Weights of a small mixture-of-experts language model, trained from scratch on English Wikipedia.
Training: a variant of SOAP for the experts, 1248M tokens.
Below are experts of layer 4 (counted from 0) of a mixture-of-experts language model. Rows are named down (a neuron's output weights, with its number) and show model dimensions 0-79. Each number is 50 + 12 x the weight over its row's rms, rounded and kept within 0 to 99.
Before each expert's rows: "comes before" lists some tokens at least twice as common just after its tokens as in all text. This comes from a sample of Wikipedia text that the model never trained on. Tokens count by the router's weight.

# expert 38
comes before: ".", "–", ",", "; ", "th ", "% "
down0:47 54 43 50 51 70 67 43 56 43 43 37 44 48 29 61 32 29 46 39 60 53 73 53 46 56 63 43 52 55 59 67 57 51 54 59 33 70 50 28 20 44 65 75 32 52 53 59 58 43 49 41 63 37 50 34 59 29 52 57 44 56 43 23 67 45 57 43 59 57 58 55 40 38 49 39 42 71 46 39
down1:57 43 54 59 41 33 69 45 63 51 26 45 60 52 41 49 48 79 50 47 27 55 54 46 50 50 23 60 15 40 50 43 56 40 47 69 37 56 44 33 49 57 51 62 44 75 44 64 65 66 58 49 61 43 49 56 56 61 63 48 55 31 52 46 68 67 56 29 63 61 37 67 35 51 43 80 39 39 61 41
down2:39 50 52 43 50 65 47 56 40 36 51 42 46 63 71 64 37 59 56 45 47 64 54 47 40 56 57 47 66 39 51 79 39 48 54 29 58 48 32 64 44 52 52 58 51 65 49 58 63 52 55 51 33 68 68 40 50 21 49 45 64 38 27 60 42 54 57 57 37 43 35 50 72 53 41 38 52 64 48 65
down3:41 48 46 64 54 45 50 52 61 53 65 49 39 56 51 45 55 40 40 63 45 48 53 58 65 66 49 46 51 37 52 29 49 53 57 59 60 71 39 56 38 76 61 55 75 61 55 45 61 47 47 52 54 63 51 46 58 61 34 61 62 56 51 40 52 45 61 56 57 75 67 75 46 43 52 54 84 32 52 31
down4:53 38 69 48 49 58 44 31 54 60 20 45 55 36 56 58 43 41 66 57 37 59 51 58 66 57 29 33 50 60 36 64 51 50 39 57 52 59 55 72 56 47 32 52 62 48 70 77 58 43 52 68 41 62 37 36 52 41 49 55 63 54 23 48 45 32 53 41 37 50 44 60 54 38 59 53 56 44 62 45
down5:46 58 66 64 55 33 41 34 46 35 48 45 62 46 51 45 56 36 49 54 53 53 56 69 40 47 41 62 46 38 52 25 47 45 50 92 40 54 29 57 51 52 50 30 61 38 69 48 43 63 47 43 26 58 59 42 48 48 55 47 63 23 61 71 44 34 34 53 69 57 54 49 30 71 54 66 62 51 61 38
down6:60 64 51 51 50 71 43 45 30 46 80 52 36 33 55 33 80 48 38 57 45 56 35 57 43 58 45 45 60 55 39 52 31 49 77 59 56 58 63 49 45 50 55 52 53 54 61 74 63 44 41 59 42 59 42 56 49 46 53 39 55 62 49 65 56 39 43 47 57 58 54 43 47 47 48 70 50 51 44 62
down7:61 64 71 64 38 32 40 37 34 63 58 57 32 58 62 62 76 60 27 22 31 70 30 49 34 39 19 42 48 39 35 48 46 58 43 52 58 50 64 63 33 42 40 30 70 69 45 54 39 60 53 58 54 75 59 34 41 44 55 66 43 43 46 40 51 33 47 42 53 38 43 52 53 34 64 61 75 61 63 46
down8:46 52 51 59 48 52 51 41 42 63 21 41 56 63 33 56 61 38 77 38 43 49 49 49 38 56 79 40 52 63 45 30 52 60 67 69 44 47 32 50 64 46 39 49 50 46 78 85 55 57 33 69 43 34 50 28 58 42 30 49 55 60 63 47 58 55 38 51 64 48 48 49 40 70 26 62 54 35 51 62

# expert 9
comes before: "\n", "/ ", ". ", "/", "\n\n", "|"
down0:62 37 28 60 34 59 68 71 54 46 47 41 37 59 47 45 68 43 60 65 49 64 69 61 55 63 67 76 65 31 55 71 27 53 35 44 51 36 67 52 56 53 49 38 60 50 56 45 57 68 28 63 33 62 42 54 50 48 36 50 44 57 53 57 58 38 58 37 44 52 60 62 56 47 59 59 38 67 53 23
down1:68 39 34 51 37 45 59 41 50 42 44 34 40 39 55 56 33 71 85 45 58 41 47 40 56 62 48 65 44 53 73 68 41 48 33 40 49 30 45 48 70 47 77 41 49 58 51 36 35 49 45 39 50 51 24 52 23 40 70 37 62 40 39 43 36 50 42 37 50 52 61 44 50 44 68 48 34 49 54 54
down2:50 48 62 48 41 40 58 44 45 68 24 76 63 61 53 55 62 67 54 57 59 31 56 52 59 39 52 66 46 69 50 47 45 49 26 65 31 52 36 47 43 57 53 58 62 37 47 46 69 43 76 37 56 56 42 54 77 44 42 40 66 63 51 43 64 43 32 50 71 34 72 52 63 52 51 43 41 38 60 43
down3:69 64 58 36 52 50 64 53 43 40 27 46 44 50 65 64 36 63 44 47 41 36 66 45 53 45 79 33 35 41 54 32 22 44 59 75 61 52 37 40 57 44 49 56 47 44 64 84 35 70 44 75 41 52 44 50 50 42 67 47 75 73 69 63 72 60 55 32 43 73 52 47 62 51 51 61 55 47 54 42
down4:57 45 39 68 52 55 53 56 64 46 68 51 43 68 61 38 73 50 57 57 22 45 37 60 50 64 39 41 65 54 71 33 48 47 50 34 37 38 45 55 33 54 42 50 60 37 31 18 37 45 55 48 70 55 43 52 53 63 56 49 50 42 35 62 62 62 63 52 49 55 46 29 54 20 39 48 43 54 44 43
down5:50 54 44 59 53 49 45 46 62 23 54 54 50 61 64 49 55 45 63 67 37 77 32 28 41 49 55 31 38 44 62 46 54 52 51 66 50 21 56 80 61 48 73 52 36 30 51 40 43 63 54 52 55 31 59 38 40 58 41 69 47 46 60 52 51 40 38 62 63 47 55 56 48 58 35 56 48 39 58 52
down6:55 57 65 44 44 46 54 48 62 38 72 57 54 65 52 36 77 55 44 53 41 59 46 62 46 47 41 38 55 53 28 57 35 59 61 65 59 68 49 83 42 37 71 73 44 53 46 56 40 36 22 48 45 40 51 46 43 44 53 72 51 41 49 49 61 61 30 46 66 57 55 33 44 52 41 64 45 51 64 36
down7:49 39 58 36 53 64 54 48 51 49 43 33 42 54 30 56 50 85 56 36 66 24 50 37 35 47 62 28 65 77 45 42 58 28 52 60 54 66 44 51 55 27 46 64 40 48 55 45 60 50 39 46 46 52 56 11 46 70 49 48 56 35 59 40 53 47 41 28 51 49 53 39 68 36 59 54 55 73 57 60
down8:57 58 65 63 45 58 39 67 58 49 65 63 51 37 41 18 60 47 51 42 60 59 67 62 52 47 62 61 45 34 40 66 31 52 49 56 51 54 53 44 64 35 51 33 54 56 49 48 50 51 48 41 63 63 46 48 47 41 50 58 44 24 43 50 52 46 67 48 59 72 58 50 40 57 67 57 63 29 47 85

# expert 39
comes before: ", ", "\n", "'", ". ", "-", "\" "
down0:58 63 46 50 48 65 43 37 46 75 42 63 47 43 25 59 55 29 28 47 35 60 56 49 54 48 60 37 34 56 60 58 61 29 46 47 61 64 53 52 61 32 42 65 51 64 61 48 38 56 37 63 35 30 29 39 49 23 49 42 65 63 43 48 76 44 73 56 42 51 63 28 48 56 46 57 62 57 43 40
down1:62 40 40 21 68 37 47 56 52 55 64 61 67 53 42 57 36 72 62 42 51 36 34 45 51 69 64 49 65 38 74 60 54 36 46 55 47 50 45 48 50 62 44 73 56 31 38 53 51 59 43 55 37 30 75 52 43 63 38 32 38 41 39 38 46 63 62 56 53 49 45 48 52 41 65 64 60 68 45 74
down2:50 59 67 62 50 57 53 36 46 50 55 55 54 59 77 43 56 53 39 63 44 77 56 50 45 66 64 71 34 68 44 59 48 33 73 42 55 66 39 36 29 66 42 57 36 39 74 54 65 69 64 47 60 56 41 51 34 62 49 66 57 41 52 46 50 36 19 47 55 24 46 53 53 71 54 68 53 52 51 72
down3:54 28 38 61 28 62 37 55 73 53 41 43 59 69 49 23 52 42 90 56 57 31 52 48 61 69 54 62 45 46 46 65 48 33 60 51 44 50 43 51 44 47 41 36 64 64 52 46 50 61 53 47 43 62 47 42 52 59 68 64 61 62 55 70 46 35 53 62 34 58 41 58 46 58 56 51 71 71 51 65
down4:58 47 42 57 53 58 59 27 61 65 66 70 54 52 46 59 46 64 55 53 41 45 31 55 51 61 38 71 41 27 72 66 56 41 42 63 49 49 39 58 55 69 54 46 66 45 41 40 39 66 57 55 51 31 41 59 43 56 61 50 61 56 44 54 53 34 43 53 58 50 51 54 79 48 65 53 60 43 28 32
down5:34 43 49 61 60 55 49 44 59 51 55 42 57 54 39 51 59 57 46 40 53 60 52 76 58 52 68 48 57 42 55 37 63 44 50 42 44 53 47 65 63 61 75 62 27 58 60 57 28 57 47 42 77 57 21 65 51 62 46 36 45 52 47 67 58 53 76 38 54 67 36 44 53 55 69 52 41 53 43 68
down6:51 39 53 60 44 38 61 54 61 40 48 76 61 72 61 36 59 68 53 46 63 25 35 57 59 61 31 42 41 40 51 55 47 45 18 49 45 33 44 59 69 47 56 57 50 30 44 54 53 55 66 45 54 47 32 35 51 40 61 50 49 52 68 53 37 61 48 61 39 46 51 51 59 58 55 62 42 41 59 32
down7:44 48 52 55 58 55 42 57 71 46 46 37 35 38 49 28 34 37 66 32 64 56 64 52 60 52 29 66 37 52 38 32 53 72 52 54 59 42 70 49 47 45 41 62 70 58 60 51 56 67 59 43 29 56 42 55 50 57 42 51 59 40 51 38 41 52 34 62 64 44 67 56 51 54 60 42 52 58 61 53
down8:37 47 42 51 42 34 71 64 51 68 37 48 51 49 42 51 66 41 45 37 39 69 54 61 45 66 61 30 53 63 64 48 51 53 50 41 40 53 40 40 70 67 52 39 42 52 49 61 47 45 71 31 56 68 35 41 53 54 37 37 54 68 52 38 55 37 69 50 52 49 55 62 28 56 50 47 35 57 60 66

# expert 56
comes before: ". ", "\n", ", ", "^{", ") ", "'"
down0:44 55 42 59 32 49 64 49 53 42 57 51 55 52 44 56 70 47 60 43 47 62 54 63 44 50 59 14 41 24 55 81 60 61 38 33 59 54 51 43 52 49 71 62 57 48 64 67 66 62 62 39 60 36 64 21 38 48 47 54 54 23 32 38 45 46 26 37 56 62 54 53 57 54 59 72 59 57 44 42
down1:61 40 26 52 39 48 34 66 35 47 34 66 52 58 40 57 64 32 67 49 55 57 52 61 52 59 52 58 47 62 50 63 43 46 54 49 49 34 65 66 46 62 56 50 58 53 59 56 63 53 50 47 38 34 62 62 47 50 47 55 48 75 57 49 93 53 53 39 37 36 46 51 46 42 31 64 44 59 52 71
down2:49 46 57 46 47 48 61 52 41 49 55 27 36 63 50 45 45 52 56 45 53 27 35 30 57 60 63 52 39 64 39 43 49 61 45 56 71 44 55 44 61 68 53 25 55 53 50 53 57 35 70 59 42 46 57 40 31 28 54 53 64 63 55 44 55 55 55 64 60 57 55 62 29 52 57 56 52 31 38 52
down3:73 72 47 69 44 50 49 41 43 36 33 41 35 54 61 62 58 64 44 50 69 48 61 55 37 51 63 67 53 33 89 46 44 48 56 68 69 40 30 57 52 58 62 53 49 67 45 61 35 55 41 60 46 58 39 47 42 37 54 33 50 50 49 66 49 36 12 53 45 35 49 27 71 26 50 30 66 32 27 44
down4:65 34 38 48 58 63 54 15 58 53 50 40 38 52 40 53 52 42 45 65 43 35 39 79 54 57 54 52 40 50 52 64 45 52 75 50 42 72 42 43 40 25 42 57 43 54 59 45 41 31 47 45 58 50 45 59 49 54 25 59 36 50 39 57 55 50 39 65 44 51 43 81 46 44 50 49 52 65 56 60
down5:47 39 46 54 69 42 57 48 52 41 74 45 41 55 38 34 48 80 37 65 48 53 58 45 37 42 51 69 32 60 54 50 54 26 56 76 35 49 44 39 72 45 52 37 70 41 41 52 50 44 72 31 22 55 35 58 67 42 61 39 59 60 50 67 51 44 60 52 65 52 68 57 58 47 69 34 48 45 73 66
down6:36 33 52 43 42 65 63 69 59 65 75 53 49 43 52 29 50 66 53 46 48 54 55 48 56 37 37 45 61 50 66 34 38 47 67 57 40 60 61 64 25 51 58 48 53 43 50 44 33 34 52 53 46 77 42 62 37 48 51 47 54 46 56 49 51 52 40 54 41 27 38 55 55 44 43 49 46 43 46 41
down7:47 37 43 50 44 33 27 56 28 34 48 44 58 41 46 61 57 40 40 60 38 53 51 35 62 32 47 45 52 28 32 74 55 65 61 41 57 38 54 60 32 51 49 45 53 62 31 67 35 17 32 34 24 37 56 66 38 52 43 56 66 63 52 61 65 63 48 27 42 58 38 55 54 51 49 28 33 57 49 47
down8:50 51 54 53 38 40 71 52 51 31 49 70 27 44 39 71 64 70 39 31 43 46 51 53 53 56 57 38 64 48 46 48 38 42 32 42 58 56 80 62 60 53 76 61 39 50 32 54 39 22 59 36 42 54 26 48 35 49 46 29 45 63 48 70 49 63 57 35 61 48 66 49 53 29 26 48 69 48 66 67

# expert 17
comes before: ", ", "–", ")", ". ", "″", ") "
down0:31 50 43 45 56 41 47 60 58 68 53 37 38 72 48 59 52 46 50 69 56 56 44 43 59 28 59 31 41 39 68 60 55 37 54 52 42 35 47 50 35 58 41 33 60 59 39 63 44 34 45 40 52 38 52 26 53 47 14 38 44 53 46 61 45 47 49 43 37 38 51 31 45 36 37 48 56 60 72 25
down1:57 47 38 35 45 80 46 50 43 52 36 38 52 53 67 29 53 45 61 57 39 42 44 39 41 28 49 67 59 35 58 39 57 56 58 37 62 48 36 41 64 77 49 48 77 37 64 59 57 54 62 34 47 68 41 45 66 61 51 78 56 41 39 75 44 56 46 33 49 75 59 43 88 60 55 63 56 67 44 35
down2:54 61 34 80 40 64 39 39 64 45 58 50 42 66 53 54 48 34 44 45 55 44 61 56 58 47 54 62 48 34 66 54 58 50 36 53 31 40 63 43 58 45 52 28 60 41 67 39 64 55 62 52 60 44 37 47 70 39 77 31 40 54 44 54 41 60 63 60 53 56 54 67 55 48 41 58 37 57 63 35
down3:45 45 63 58 36 73 52 38 33 49 49 67 32 51 67 60 51 54 54 27 21 57 47 50 61 68 31 59 42 61 39 36 44 45 65 57 57 61 51 80 68 42 50 31 56 61 68 64 48 00 47 49 46 47 69 41 39 51 42 52 22 52 48 44 63 57 58 57 46 50 59 45 53 49 46 73 34 64 74 56
down4:47 55 41 58 56 58 52 45 62 58 60 96 46 44 47 26 64 63 50 48 50 76 48 63 41 38 37 35 52 26 46 58 48 47 33 63 42 74 25 45 57 54 55 50 51 38 59 56 41 41 44 45 72 46 32 43 42 51 48 62 56 35 54 56 45 40 56 51 64 54 42 31 78 41 58 74 77 50 28 34
down5:56 60 47 42 49 52 49 34 53 44 60 67 39 76 46 40 65 66 49 75 65 48 52 46 79 34 58 42 64 61 47 72 45 51 67 27 62 42 51 54 42 62 66 47 55 59 51 47 67 64 51 57 32 43 57 44 49 41 36 57 35 54 42 69 64 70 53 57 53 38 37 49 46 42 51 60 57 48 36 59
down6:52 46 61 45 55 35 68 55 70 47 42 35 72 54 53 48 61 38 26 58 29 78 67 55 38 59 60 61 32 55 51 52 33 70 51 47 53 57 44 67 60 57 51 50 37 56 66 69 60 43 55 69 43 73 38 44 62 64 61 47 46 37 58 32 42 45 39 50 45 63 38 52 79 52 56 49 73 65 54 48
down7:64 56 49 53 39 51 59 70 52 44 56 48 41 42 44 31 46 46 60 58 66 67 43 55 49 49 41 46 27 40 42 37 44 47 42 53 48 52 61 56 47 61 42 55 26 50 31 59 54 59 50 50 27 41 52 52 54 44 47 63 54 42 40 24 58 67 41 73 60 43 47 54 65 65 56 47 47 46 39 52
down8:61 57 53 45 47 50 65 40 29 44 52 52 46 49 44 54 51 38 68 60 54 44 35 81 56 57 43 40 46 55 60 47 37 47 22 42 41 58 66 49 63 52 64 43 42 36 44 53 54 64 42 38 63 59 65 49 59 37 55 63 46 74 37 63 48 59 38 52 52 49 47 61 55 44 25 64 29 57 38 25

# expert 23
comes before: "| ", "|", "201", "202", "(", "200"
down0:70 65 59 34 58 44 71 26 44 67 88 37 46 51 64 44 26 29 56 57 57 58 72 75 55 49 35 50 59 52 49 50 48 49 39 37 57 56 43 36 39 49 46 68 52 38 38 36 53 27 41 41 54 31 35 73 65 48 45 55 28 52 49 55 67 48 58 43 47 32 35 44 41 25 59 40 34 33 44 52
down1:51 41 44 49 45 40 58 56 52 37 53 68 57 55 32 48 58 54 49 46 52 40 64 55 52 42 72 58 37 57 66 41 36 48 35 71 41 55 38 45 52 33 36 67 51 63 71 68 63 57 60 44 37 57 65 53 43 32 56 38 35 40 53 54 37 40 48 45 61 38 47 37 53 46 40 39 60 47 56 51
down2:63 20 31 60 57 52 34 45 40 37 61 37 36 38 46 56 49 58 38 46 55 58 37 58 48 70 44 43 53 55 56 53 32 76 45 60 53 69 57 41 61 72 46 67 59 50 48 51 39 72 55 61 24 48 57 50 20 68 33 50 65 40 28 43 41 58 46 52 62 60 54 56 32 51 50 74 32 65 53 45
down3:64 50 59 55 30 44 60 49 66 69 58 51 39 45 54 62 37 58 54 44 52 21 42 61 60 51 42 49 38 47 43 73 69 48 57 36 59 62 60 37 50 47 46 48 68 63 59 31 45 45 60 40 65 55 43 67 61 44 25 69 41 70 58 47 61 60 61 41 46 58 25 46 54 31 61 79 40 51 62 49
down4:52 54 68 51 44 47 43 46 73 49 51 47 45 48 56 50 66 35 44 51 38 63 47 45 63 59 52 55 56 49 50 59 99 63 51 45 38 34 43 48 66 57 74 60 57 68 66 72 43 54 60 61 58 47 48 35 54 61 57 38 52 45 54 72 65 63 61 54 50 52 51 51 41 63 34 66 57 52 40 51
down5:51 47 27 64 50 67 24 22 69 52 56 62 52 53 53 35 40 40 56 41 70 44 49 50 55 47 79 69 62 54 37 42 58 50 45 55 43 39 54 55 38 33 35 60 42 45 15 56 46 57 60 56 46 76 56 37 58 41 63 55 49 67 53 43 57 60 42 66 38 73 56 51 69 43 47 41 38 64 33 35
down6:34 62 52 23 79 54 53 51 57 50 66 51 66 66 48 74 60 48 45 48 50 77 33 76 46 38 44 35 36 46 36 50 56 37 70 43 62 55 67 65 41 50 57 44 27 54 57 47 55 49 36 63 50 64 36 70 55 57 46 57 62 48 44 67 31 66 61 36 43 35 39 47 38 43 59 66 62 38 62 31
down7:63 59 42 42 52 54 49 46 44 45 20 38 54 51 63 41 50 23 40 50 35 61 51 35 42 48 60 27 45 33 61 44 47 54 42 57 50 45 42 69 61 64 41 28 51 39 54 46 29 49 55 71 53 40 32 64 53 51 55 36 43 52 45 37 55 53 59 62 33 49 51 73 43 35 23 63 60 45 52 54
down8:65 57 40 48 42 52 64 39 41 51 49 35 39 43 40 54 52 38 38 32 53 43 65 60 50 70 53 46 44 42 56 48 40 49 49 63 40 48 45 59 64 33 57 43 55 46 73 49 51 18 41 41 34 54 46 37 46 53 45 37 55 41 46 48 61 39 43 40 31 57 42 46 76 40 67 53 54 50 42 65

# expert 60
comes before: "| ", "|", "(", "season", "– ", "census"
down0:48 55 55 36 27 29 43 44 38 36 49 32 62 54 53 59 51 54 67 46 58 36 47 66 56 28 55 50 33 43 48 52 39 45 66 52 64 48 40 48 44 55 44 56 61 45 38 58 61 57 67 56 53 58 55 50 35 22 58 53 66 62 28 48 70 60 58 60 46 34 44 61 43 24 46 52 52 66 23 69
down1:43 75 56 36 46 35 54 55 77 66 48 48 69 36 67 09 50 35 60 45 40 44 34 45 51 56 58 54 58 39 41 57 32 59 52 62 62 50 45 45 34 57 40 52 29 64 37 46 57 51 58 49 73 56 52 57 42 41 40 45 35 45 42 54 41 29 65 42 62 63 54 44 64 72 46 57 38 55 29 41
down2:42 38 64 41 31 48 54 71 64 41 59 73 66 65 48 29 47 68 49 63 45 48 39 62 62 48 44 37 40 29 67 44 31 59 70 58 72 43 31 33 37 42 59 56 53 38 49 54 62 38 71 38 69 37 45 44 54 53 35 61 45 63 59 60 48 48 48 51 48 76 58 50 47 49 45 36 61 51 45 74
down3:50 59 54 44 57 48 46 42 32 41 63 39 46 60 47 58 50 70 41 67 52 46 44 54 62 63 43 76 55 46 34 46 57 50 28 67 55 53 57 45 56 67 58 57 53 54 48 46 41 62 19 50 58 25 71 53 55 45 41 35 39 38 44 40 46 49 49 55 33 45 40 40 55 62 62 63 41 58 35 63
down4:55 62 35 55 35 67 49 51 53 48 61 60 57 18 59 51 59 49 49 57 67 44 48 32 68 52 50 58 46 42 42 61 48 52 64 37 45 26 58 43 48 43 53 45 49 51 45 44 42 39 55 59 32 46 61 41 44 27 81 48 38 62 78 33 58 64 29 52 52 40 55 44 46 24 34 37 46 49 47 56
down5:40 51 36 55 65 57 53 70 47 42 25 38 54 41 49 67 39 51 53 80 34 39 36 51 40 51 56 69 64 67 63 40 68 57 57 39 45 49 64 58 55 48 54 51 44 52 41 50 61 31 46 19 62 41 58 33 51 33 37 50 34 47 48 34 42 37 57 31 57 59 50 58 29 52 58 48 57 38 58 31
down6:68 41 42 32 50 47 45 72 39 49 42 56 67 55 60 56 38 64 55 41 54 48 53 30 44 55 53 64 49 57 65 68 61 36 59 51 32 52 19 49 70 63 72 55 38 63 43 64 50 41 50 49 51 44 47 69 56 47 48 72 45 48 60 31 39 45 64 65 39 53 23 36 35 55 47 57 49 48 50 51
down7:66 38 64 48 37 33 48 39 25 25 48 70 44 41 55 65 41 53 63 42 70 59 62 34 64 26 62 25 38 55 73 42 60 48 59 51 35 60 35 71 73 50 66 57 72 46 50 62 61 32 49 33 41 61 53 55 53 31 57 53 55 55 65 60 55 54 58 40 58 45 51 46 45 49 63 50 63 46 50 66
down8:38 23 65 30 48 62 42 53 42 36 34 14 38 50 63 48 49 66 54 62 63 69 37 62 48 60 51 81 65 46 55 42 40 69 69 51 46 65 37 53 64 49 58 50 34 45 47 75 55 37 43 53 48 48 68 60 47 37 72 66 51 59 52 50 60 31 50 30 55 33 42 42 49 32 54 46 53 44 38 50

# expert 50
comes before: "| ", "(", "|---|---|---|---|---|", "who ", "|---|---|---|---|---|---|", "|---|---|---|"
down0:39 42 23 47 68 70 61 65 36 56 43 63 40 43 59 51 63 60 52 29 46 40 54 28 41 44 43 28 53 46 50 46 60 50 43 59 38 62 38 38 47 84 50 37 33 75 56 76 37 62 67 65 76 41 62 70 63 48 57 57 68 31 49 92 50 46 62 56 36 52 71 39 53 56 44 63 56 52 25 56
down1:40 75 44 52 35 56 43 53 52 69 61 61 68 40 44 40 69 51 52 41 58 53 53 50 68 64 53 42 59 47 54 56 51 35 65 58 41 70 56 78 34 47 53 62 47 58 24 35 46 50 80 30 58 50 60 20 50 57 70 66 40 49 56 67 38 54 54 59 56 30 51 51 66 53 62 66 51 51 56 46
down2:62 56 43 35 28 48 56 50 31 54 40 53 55 33 42 45 22 58 69 44 55 44 52 47 34 67 80 41 41 49 61 29 42 48 54 38 53 64 38 75 39 47 45 79 54 55 41 55 71 75 46 44 38 57 56 71 42 48 46 49 49 46 55 63 46 75 41 31 43 35 34 47 65 46 33 50 39 54 58 25
down3:62 55 37 44 44 33 33 44 56 41 36 40 56 71 54 63 72 55 52 38 63 52 44 48 51 47 59 53 41 30 55 28 44 45 22 41 54 50 70 38 51 66 45 40 52 26 52 53 64 56 56 35 74 40 41 52 49 50 43 46 56 56 49 44 55 52 49 35 48 44 45 39 37 37 52 44 51 45 64 55
down4:60 53 30 47 40 40 53 64 60 40 44 51 62 56 46 79 52 50 54 29 63 43 35 68 59 35 59 60 45 74 41 48 60 47 71 62 63 64 73 32 41 55 14 56 47 32 26 59 59 62 58 53 54 55 25 58 43 37 47 37 61 41 47 56 37 60 52 62 44 46 49 39 34 67 34 46 58 51 73 44
down5:65 48 56 51 56 44 49 47 41 48 47 38 55 47 40 23 41 44 56 71 49 44 44 49 51 47 42 42 32 32 60 51 51 41 56 20 52 33 32 48 52 44 50 40 59 53 56 63 48 33 65 25 47 45 71 40 37 42 47 44 37 41 51 57 38 53 58 43 50 58 32 45 42 55 28 62 49 43 46 40
down6:47 67 55 51 48 24 53 46 49 41 50 53 65 62 54 56 50 50 43 56 55 64 63 61 26 66 67 46 64 51 48 30 27 53 65 62 48 64 44 32 33 36 56 38 47 31 57 44 53 55 50 42 34 54 40 42 57 49 22 42 44 58 33 68 46 44 43 46 47 44 74 32 43 54 50 62 21 39 46 47
down7:44 43 29 50 34 44 41 41 66 67 34 54 39 53 46 36 61 49 41 61 70 44 52 44 41 62 59 45 53 39 57 64 44 58 62 67 55 31 48 39 70 54 56 65 39 30 63 35 48 58 37 39 30 37 43 41 47 45 59 73 54 66 61 37 48 56 48 50 64 57 34 59 63 60 38 60 34 21 35 49
down8:46 67 68 31 43 64 37 32 60 43 30 46 48 48 48 47 68 76 51 44 71 20 38 39 44 40 56 49 50 43 61 29 53 53 40 51 65 41 44 53 46 32 41 46 66 43 42 60 44 47 37 43 32 58 32 62 46 52 42 50 49 75 53 52 33 41 35 56 53 38 62 45 66 28 30 49 50 50 51 38